{"d_model": 256, "d_expert": 64, "moe_layers": [1, 3, 5, 7, 9, 11, 13, 15, 17, 19], "normalize_top_k": true}
Below are experts of layer 3 (counted from 0) of a mixture-of-experts language model. Rows are named router (the router's row for the expert) and show model dimensions 128-255. Each number is 128 + 24 x the weight over its row's rms, rounded and kept within 0 to 255. Numbers have three digits each.
After each expert's rows: a language model's description of what the expert responds to. This comes from a sample of Wikipedia text that the model never trained on.

# expert 15
router:131133144103147107114165112120174133110147121127153126131098110159105105136129171104175088094143121142157161132110082087104081138130081114100125098104142120156129144166076101130154138120132107141099129126152115123117166144122108122171144082130103093131145124139130105103083115103112063129121115160138145136151145174099106112130154146139103137136062137140093112116092084142138105110111
What it handles: Digits in numbers. Single digits, especially 6, 7, 8, 9, inside numbers in tables, years, scores and measurements, such as 7.3, 58, 1962.

# expert 29
router:121127139155142158102097150141124122114148162150092131138118188148167112155149153089127109140098120132106128096118138112139168111121097140105122149160083103130163139112103175148161113126168182144089084102126098111167101120107154111140093120152119153122131144108143137104111103129111081130100129100097137158104131154094117141165093091113122167104052111160131098127178105140151091154109
What it handles: Commas and and. Commas and coordinating conjunctions joining list items, clauses, places or numbers, such as San Luis, Arizona; Folegandros and Milos.

# expert 18
router:087110111135136117134116110132165112166105128127088142106138156139188156106133131153137141124154129112116136147174106106186133142177112126176167110116116134111138131144121088109133150111190129146157122173102115144134145146141134106135115124141114166130168106144164100116129118140090118133094124180103119107117108162119108143126156108167110116118075122119153150157154165119174120123143
What it handles: Country and regional names. Country and directional place-name words such as New, United, North, Egypt, Singapore, Sri, plus bytes of Thai, Burmese and other non-Latin scripts.

# expert 13
router:122156137119143121123113135102123138185102102122138132133159108135115146140106077118113116115178128139143123147158092144139137162136151151135159120100104183116106123153111104073140128158128174092137086157131070135118069169117109123149138123095149112123141109119153161131116131144140142136143160173131147125138139139094192104147166110148071124147081091107108149113116165136143119087124
What it handles: Closing brackets, infobox labels. Closing parentheses and quotes ending infobox or list entries, plus field labels like Coordinates, Clade, Location; also sentence-initial According.

# expert 6
router:093106118117126108166101122080126152168134117090193111105114137126141127145163099132120133115209135153091166153143120151181132158151121131124106127152112111119095164129144124139135127129133125150126140179109110116145105185145121150102163110131156139155127101110104168134122134142117132150118136158153127160117138133087129114136138122169089113112123077114181154080129132150163122101098
What it handles: Word-initial name pieces. First piece of a split word after a space, mostly names and places, such as Ro in Rochdale, Mon, St, Mar, de.

# expert 46
router:129090127142104142141124120111144160110129095106179182111099159110122154141171118142157130124177107137135129137156108106127130161151147082160123156155128170116116125131143106121132104160156171139142111127161078133135163166136138131116188135103152128130117111099137133141148126122115111120158141145141132107144159136175144140161168108169115085148107121107180137129134190146174151110132
What it handles: Spaces before numbers. Standalone space tokens in tables and coordinates before digits, en dashes, and raw bytes of Thai script and invisible characters.

# expert 1
router:098125122130095116144142135156100157095091128110117147141129141113128132117133143108097103132104114085140139109138082153144122109116140147098111090131160099132106150124136180102103147122120124137169130118161163126138108077095128169113143123067121114057144105113097150134151110172128091141158148144140107088104151080129101083100094135147144181175150089118124120143097119114164123123085
What it handles: Determiners before nouns. Articles and possessive determiners starting a noun phrase, often after prepositions, such as the, a, his, their, its.

# expert 2
router:155157139132097134138141161145180121136197067139072115119127115126170111114115136146110112137136139152111111140113148146119121098170118163121106182155139100171127134111127081100136086131112099114137148120131126126138120139108161142086130165154113130166136163108099094167141107157118179155137155144131148184089145107111126167129123147095111102128056124175097121162132140156094124145116
What it handles: Mid-word consonant pieces. Short consonant fragments inside proper nouns and rare words, mid-word, such as n in Chemnitz, aph in Telegraph, ph in Orphans.

# expert 20
router:178154137105143109122139153116137173175116140107111091130121118130134133109100103140098160140108135130140152179157168074133112099107133163150168093108148091147160099094115147121084126130121158100107183105142143101146124107147152117115116099162095106112134123174161137098118144136165082143135136123142163140119123112149100171125121174070137109125094169107117112126152106119109099125134
What it handles: Common nouns and verbs. Ordinary content nouns and verbs in running prose after the or a, like address, said, situated, article, idea, building.

# expert 10
router:126165123117118132167121090081136159130135123114120124155148146072133173122137103117147119092177108117131191127152127090169136139190103097134149136114126159099100156118147127146159138176154141107138115166115143147153135140141146077149158138126153136107092106139117121135137149148070120124110179142134142112155106137148119135169148123127108092118111100121125140082169155118154114105142
What it handles: US states, months, and. Completed US state names and other place endings, plus month names, States, the word and, and semicolons, such as Wyoming, Delaware, September.

# expert 22
router:103149145119147163099122106138139181097094159160152159119130131105135112120127120147134163110170155113145126107098106111099116163107092084160126169123134118122109130151128106126110109141130101173135087122106097110106132108118084105131131178135139166164133151151178132124153126107125147095147104109142110151121086079127147108135152149134138110108153095093113153111100144155152125140143
What it handles: Periods and sentence ends. Full stops ending sentences or abbreviations, like St. and W., plus decimal points in numbers, ")." and heading == marks.

# expert 14
router:140109121103114147119141104119150138147136144138160119109115129114130149081105101145143138137130137131122154151140138091136193129127157138121201139142140129083085150143151165162133140191163122089103134129125147160163161144159100125128143154089120141135116121143146139124110157105142134075132150173132146143136152135128088144133133136112121118146139108090156145140163135132132125099178
What it handles: Word-final suffix pieces. Suffix or final pieces closing a multi-piece word, such as ism, ance, ing, ity, plus whole words like Development in organization names.

# expert 33
router:134135123163086157099127106114093120163139131121142135107146144152096132160096150124149131131127130133134108152131153164128179119098101167157137178154144137155139132111128107158131119166135138112154092144095123139133096126111132145108131134116146129151138150090134113108162132100119168141177134150096183164148120158118133115117152111104147088096144156177096118142101122145119176108146
What it handles: Plural and agent suffixes. Word-final suffix pieces, mostly plural and agent endings like -s, -es, -ers, -ors, -ings, often in headings and titles.

# expert 28
router:147106126089115101148149092145140135155144161113173153132096140103137161146141115162117139109164151163098125127119126153166131135153148139145184124158129212103100136154199096145145149134162095083128168148148136155136157124148094059095107134074130133145134133131162127143128110093126108128101150141112151150149154147161118140155164151088091131104090103141136130117156134120093147066171
What it handles: Prefixes and U-words. Word-initial prefix pieces like pro, pre, comp, sub, inter, and U in United/US, starting longer words or names.

# expert 47
router:149151113131148112127170134162120094151166129142102109107137102155085091126150124096105112161114105159119098105089139121091140109126098157095093117110137101152162147130099093140089164097083095096137136108117165094097107102130147112126086108154097117132134169114137134127152105145124121159127105091144128141121120137100091114120098149106161101147145140112110108171115107134148119163102
What it handles: Capital letters in acronyms. Single capital letters starting names or inside acronyms and abbreviations, such as D in SEND, KDSP, N in coordinates, L.

# expert 0
router:152106151093158145109142124111110113117143153103119173150156153096108111126161147144176157107118130094131106119100129148118097170112166165122168121146073113163140141169180147155129090102109104087129131132079096169120143148129132157132131152129145078103058105137138115124093095166133166114122137129142106110169114151156156108109112121100159111097149138138109145130131124129104159149138
What it handles: Colons in data fields. Colons after field labels in infoboxes, chem-ID lists and taxoboxes, plus track-time colons, degree signs, and words like including, approximately.

# expert 36
router:145147134139118120139145106106121121137093125122113145114122109075103144127169096115146120104136111097107136114161088099155140174167166113121104124119100134134092116129122102141151126175141175129109088180125086121170160159160142101085194101104102143149099141111173108124103155087121161127108141139095160113153152108137160164130152128122105130102086139084099122134157134124175119080138
What it handles: Table dates and symbols. Month names, plus/minus signs, decimal points, dashes and pipes inside sports results tables, and position codes GK, MF, DF.

# expert 21
router:083115134124127145163134154139126144120154148093109152128156140114150161110112176164146166138095123159133142138105143153164125124123156110107097130124152112120148117097158102144187139146127150150133096127166127088098095162119134127166133129144187130146146105079127108158147177116179162120122151112156109133169097126158141130089101182106127123154117142104139128150097134103098124153101
What it handles: Leading digit 1 or 2. The first digit 1 or 2 of years and numbers in tables and dates, such as 1940, 2011, 18, 31.

# expert 30
router:110134117142095160113132129113119161132110089184149153150156104108163156118157114157166143140139136151139180118152130081138112143172127116118160095153116122100137130128124169107165130114147139129134110132109140171141151159140156106165123100079144139118095104140102162094129152138119153145145130170113156116133116165137119171162162125154077099104079100113152166086130130109159119099181
What it handles: Directions and place nouns. Compass words and location nouns after the or a, such as west of, northwest coast, city, end, part, plus percent signs.

# expert 41
router:150107107171075105117100093099184154171094141112109161142110140125100136108106098125154077072113150143116179142169132155172130182173121109130195096103133153077121128115138179125168131153168133121145132167152154123166183143128129108111158171118143144139133117128130136141120133114148095096120165137093140112150125097127122148141108117154110099122105151140124149101138142134149119118115
What it handles: Past participles and verbs. Past-tense and participle verbs after was, he or and, such as made, released, built, used, known, based, provided.

# expert 4
router:139113086125108139117139136106123114172125112145132100176143141160136157135137126111142121087118112099086164170145127130121134116142170155136154154129081122162099093112120093135103152117130151108144128131150121079111102134117118139145148101061116110138127136092180159152120120142090146130108125129109159102128144116134155131121161119155146089133066097125133099134107137145130111117143
What it handles: Sports career vocabulary. Sports words in athlete and league articles and stat tables, such as team, season, League, Cup, player, basketball, loan.

# expert 23
router:124136095142120125139103104111110118147125176150110108096137102141118122097163125124105139134131126124088130148140145150106141124097138172159124111094131131121076153113145156079111098086144130129088182160151149147114162131190142144109109116153134134151128165090169152116146082118103104119126080116138128139091107131130078115090150151085123051207139125143164137152138128113143154149109
What it handles: Capitalized word starts. Capitalized first pieces of names or sentence-opening words, such as In, Al, Am in Amsterdam, Tam, Sh, San.

# expert 5
router:167123146078112114138159132112141150145136170112128086107128151155134145065134133160094112148118136144141179132114146114132128112121140130183167140131145143139105113161096165184175115138132121100100144113160138114111105127148104133118127100135137146135109138165125132134139121097171091134111153126123203157123120121190101166131132143123103129121126164129133109129131090161090114116152
What it handles: Common nouns for people/things. Head nouns after a determiner, often naming people, groups or works, such as actor, film, team, family, people.

# expert 45
router:140104139100146121146081146120135091115103138151141144092140117103108174141110133119103096141118141103118119122137149171120178091109176124187147123122121171126119108166132108091109149131125156148157150155148139099141140147138097126112105137156117154089087090125147135111096102138095128101109123122149104150136097087142173161148109076156134148135160140151163120124124135099110100129162
What it handles: Year digits 9, 8, 0. Third-position digits of years in birth dates and date lists, such as the 9 in 1943 or 8 in 1986.

# expert 44
router:110108125126137144138102107063149150173115121118148161154146138103171170131166130137139071118159117105074157122133142147143148158169137123138126136137109137112123086130145133114141119120138151130143144167106140137133123161119094105148156171108140151117095142113175156164093133117110137118175137163113125108158125117099171130144152133190099124137093107138137139111179160086128134117167
What it handles: Label and quantifier starts. First words of infobox or section labels like Personal, Final, History, plus quantifiers no, some, any, many and short word starts.

# expert 25
router:129104128148166097104159143144147107118111145113176131171105103150102122090095162133090167106085106136141104115116085096113117101105108132083096128128149139139136098116105131123094162170105121111116115098091185097104085095138146103111090107164103094152183133132112113109130110139148095160154128113147105105143145141145106104100113144125128144161168104113094116119096132124121128147099
What it handles: Table cell separators. Pipe characters separating cells in wiki tables of sports and filmography data, and semicolons ending citation or infobox items.

# expert 19
router:116101122132117138133133136150173108143125131087123113169178103172124101118082124115133159109100152101128102082129100115138155096102125154168162094110152142131155129114101149115114157127095073142134094122113155114157179092133146150137104146136134108151149156113129171133138112132112171170084107135144132124124114164117108085118156089120127111093121118131116111146121127170102123129102
What it handles: Vowel pieces in names. Vowel and vowel-cluster pieces inside foreign personal and place names, such as o in Danilo, ia, ian in Caledonian, ina.

# expert 31
router:128142128139109133159097120118134170132086121159149160153154139072160129147181111161120100125139132114120123179105128150171159126127141118126140109105129151096097140097141113142153140121114129164127124163144154095163150150150101116147157130106103117128127105100122136145128161107104112136160167146099160132107123096116149185185138119155102109101123104122150130123176155157168124114112
What it handles: Ordinals and No. abbreviation. Ordinal and ranking words such as first, second, final, last, the "No." abbreviation, apostrophes after numbers, and month names.

# expert 7
router:077135124140124120131112112083161154133090126103133097127132120095139161135134142151124113144105098137130161176144137156140118133127114134099104172127090123115163100123119108146119172151125098156089118115142162181123160129144070143139154163084174123130133119115138121156084105100081142137142111120116125098118143137118113149086137100193121129134120106114131115114139124124107104078114
What it handles: Quantifiers and determiners. Number words and quantifiers opening a noun phrase, often after "the" or at sentence start, such as two, also, all, some, other.

# expert 38
router:135117149146173094148155123156147107105125127150151104153119104148103119135121117127099102146137149149126115162167150140108118114116092118098111134168168148131132110140136166114105097100088144156134158108122104122121135113091130134147099107152162162088153097136095112145142147124125133138086100123164100093132109153108100082097103154156154147134162153133141121106098106157159124110096
What it handles: Common prepositions. Prepositions linking nouns or verbs to what follows, mostly of, in, to, for, on, at, from.

# expert 27
router:091092088128111114139092156100131134138124123114083111132141127126133152172143142128146091090130105123146107102145095163134092122143110139180126135130140149151109132108168154165160129123134105105135071120112110116207110134153089153169178147113117105133106136135153149150132136097158104088148139120149123112129098142151100113157116160154146135096111123074159124091134148129149086112156
What it handles: Table row pipes. Pipe characters opening table rows at a line start, plus list bullets and separators such as ·, •, and dash list markers.

# expert 12
router:149075128144104128142088110099128136151148101146098137132137113109130166120116143149135143059166102151089157141118126156154146136139166119163159119126132141068095150150132102123145118146175138134120142138146104167163132154124105124131141132125155104101144129108143117167138131096117139124126130144149157136135116115131151123178143111135137106128115083113160157121182141153154153113131
What it handles: Capitalized word starts. Opening capitalized fragments of proper names and words, like Ge(orge), Ge(ology), Bol(shoy), Kr(ishnan), Br, Cl, Le, Z.

# expert 32
router:144099118124113116177107146115142111153150139110112092131132134100155120103177094122125144144125165117083165170139160111150138083117181141150152097102165118134153130127111129140140144182148137116111165134100165102129149116162126109104102122125141128176089121104122150155152094088064114108148149129123163150109127126108079122161157162151103088094137105071130145118166143141121108126111
What it handles: Proper name second words. Later capitalized words of multiword names for events, institutions, teams, like Festival, League, Party, College, Congress.

# expert 26
router:167088154092126118164140143110154148108100134134130099116123100088179137117138116165111095140168127097104109106134123098150149135171147060122129120154116122134100163087169129180109107121138130132126153110101112126148122129166113108137187106131135127157151144132138104113172084138141120093151181103082124132146132117136113111115114082132102119115117140168118111156112105108175149078123
What it handles: Word-initial single letters. Single lowercase letters starting a word, such as m, f, c, b, plus = in definition lists and = title headings.

# expert 40
router:117152167155166118149142092152104100103137078081169147097109168151122138142099148144142125090149085124142126098169125128098158178106148130121101116084141109133116109155080103103137131135124145128169160141125113112115163115106146125091084104142128137147141128147146122162118091134122143136114110140083128131139170086112162112108172112133134168118138141152128129101142120076089145128140
What it handles: List hyphens and articles. Line-initial hyphens starting list or infobox entries, in-word hyphens, and short words a, as, is, an in definitional sentences.

# expert 24
router:108118114107112129165115134079130177153114111126127188121092125115118135128140099104140136122159123130104179135151116133167123169158128102146175157146132138131094170113115156137116118131151110169104118166102152139120119172083125098131157147096143122123134109116102111102180139102087130109105128181105181142131155138116125133146126120124088117161132123092166167115151153123133116100144
What it handles: Digits and inner pieces. Individual digits inside numbers, years and scores, plus mid-word letter chunks in names, like R-ann-amõisa, m-orn-ings.

# expert 11
router:159120144107133161150121099084157163115149108118129141133129146066173117114121075132128103134127136120110123155133114106176167132140099072151151100104177158069149156151114146133129156154154097114121144170143139119144151138130119111163147124124138121156112118163087114096114130122143141136120174163136204114125157122150106138167141119130101096130068148131099155136190146150129137101166
What it handles: Word endings, closing punctuation. Closing parentheses, quotation marks and periods, plus final word pieces ending in vowels such as -ta, -ina, -ova, and "classification".

# expert 42
router:176150140113095142135089142142123123109155108150160099115127136148098157140121094118125117160107160102086094089132156124129119128115152098095114111093096132136129100134125127176128161087145104098107115103159151111110090105129157131131140116138102115122105137155113107115098171125138113125118113121136121116154135134157160152115117148140154098125152095168183145103123116145099114126112
What it handles: Line breaks. Line break tokens ending list items, table rows, infobox fields and headings, plus opening quotation marks and table separator rows.

# expert 43
router:136171162144146135125143157145144134110131105111087110120117158151124101132120164148101159143144179163146112090178169117102101105093086136146110123093153157151161146088144118106098096114101134122153130101148151121107155094136118126116144118166113147105133153163113153130113087114117101108106122103159106117100141157110090161107089160140146113134156161180133140154135136096101089159100
What it handles: Spaces before numbers. Standalone space tokens, mostly in tables after a pipe or before a number, such as before years, counts and coordinates.

# expert 3
router:155118143146162142100149152149169140129155133106084084114104142112104084114090145115125142140116139134136131126142125096100118083115102165144143100116163154094153125145119146158113112118115098115115123130111166155119156106123147166144101135164087146155109147125117166112147120140143088166146116124114164148097170128166074158111113139062162078151154147115132118155105103155106136135105
What it handles: Mid-word lowercase endings. Short lowercase pieces ending or continuing a word after its first piece, such as y in delivery, ar, am, um, ing, er.

# expert 35
router:155145112112122173120143153160156137133123130077126120140083108155128128130116119145174156174141156131166165136141145162123136095169136148136167126129091109101140134112160150084092136105119097167118178146168125139098167109170118117145122145156131091144147120128098128102132114103134118149115117113119141102123142115173136165146119132080157107142114180111099102161125149144148104138144
What it handles: Pronouns and clause connectors. Pronouns and clause-linking words opening or joining clauses, such as he, it, that, which, who, and "however" after a semicolon.

# expert 9
router:110113110187118107114142129113106124130149093159105111128077110131109167100143095145109138141123142100124127124113149112169121160126129088088120117157100102153157146104170179171115116160131110120122123105086116180106098136103162112139138131071130176126149142159089122089143157157150177141128102097091135158134111103091162139120112058149115146097136144120128119141182162154121140144152
What it handles: Mid-number digits 2–5. Single digits 2 to 5 inside longer numbers in tables and coordinates, such as the 3 in 92°13′ or stats.

# expert 34
router:102161112141122100128130133146114127126078118102134186142125136122139134155122129104156159099165087094137120197167132156120110091139101078136130155159087143090092159135118130117137126139175162161103142150131112149104125108082092114131147127141126105151111135182124154125086167123158120107122140121143108137146114119161163150109111084102155131119094130127165152104137140125119152117117
What it handles: Copula and auxiliary verbs. Forms of be and have after a subject pronoun or noun, such as was, is, were, had, been, plus as.

# expert 16
router:082143109119068139121126091145090098114119103159135112097087128128201106160135120115089132150108134140151133143124146122123113106119124127112104112146115139097161098116096111118157101160089117097134168117145105160119129167169120122113127112154120167096157116119084097154131154115174119091161134120123093122143126130112149081158123114133120126094160131120095153116102103104116125153160
What it handles: Brackets and heading marks. Opening parentheses, en dashes in ranges, == and === section heading markers, quotes, slashes, and line breaks near headings.

# expert 17
router:166093126168103125171128121125172105120133119128121099157100146129125102086152131152128182110101129143118106116115128097125138142169148132123135168094150184084121138133193110091135132129157139157149133130122152172104119121123151157127170124123173100125104131124135135133095145117171145159161165121103131169154146118135160164126135147117080153082154118165121139097124142123118150144141
What it handles: Post-verb prepositions. Prepositions right after a verb, participle or comma that introduce an agent or complement, such as by, with, after, under, against.

# expert 8
router:130135131151142113094152151141133086140156157157087102085144116171107115083089103115112167161120124153146119168130097118116131091102159151153132106101172106134108141125081118110102129113106118142089142106132137125150122099116150136113104144154135093142156163090108131119145145184123141163080100135132088135087132152092100122093152131103149112145112106106125150168104127173146168155105
What it handles: Name-internal word pieces. Middle or final pieces inside personal and place names, often after a capital initial, like L-inc-ecum, Kim D-ong, Kiss-ed.

# expert 37
router:160152081106157124114096123128091132104118137139158118125177101137142080172136123113140112144133149160122120183135133113124113142146087108142171192148106125115106126108164095116125087108145144122104120135117098130169149146113162148084109122069139093110124121124139099126158135142111136137098138129128146117065131148149119127165114153127137128174132139112154114122145130130153191094173
What it handles: Digit zero in tables. The digit 0 in numeric tables, ISBNs, decimals and years, such as 0.2 mm, 2010; also stray pieces like ', t, sh.

# expert 39
router:115096175114108144124089161149133138170155154107098130141099103139174107120158127120138120109188094145108159165138082153132091097119086145119124119110157124118087100127139146145120128087106155101103177111144155137105121137173132133106163118159128142164088150133111205133144170169111146136154129121147103145100118162132114151108148146118144096190106119171105112126146107118157138109140
What it handles: Lowercase word-initial pieces. First lowercase pieces of longer words after articles or conjunctions, such as ev in evolved, or in orthography, ab, de, st.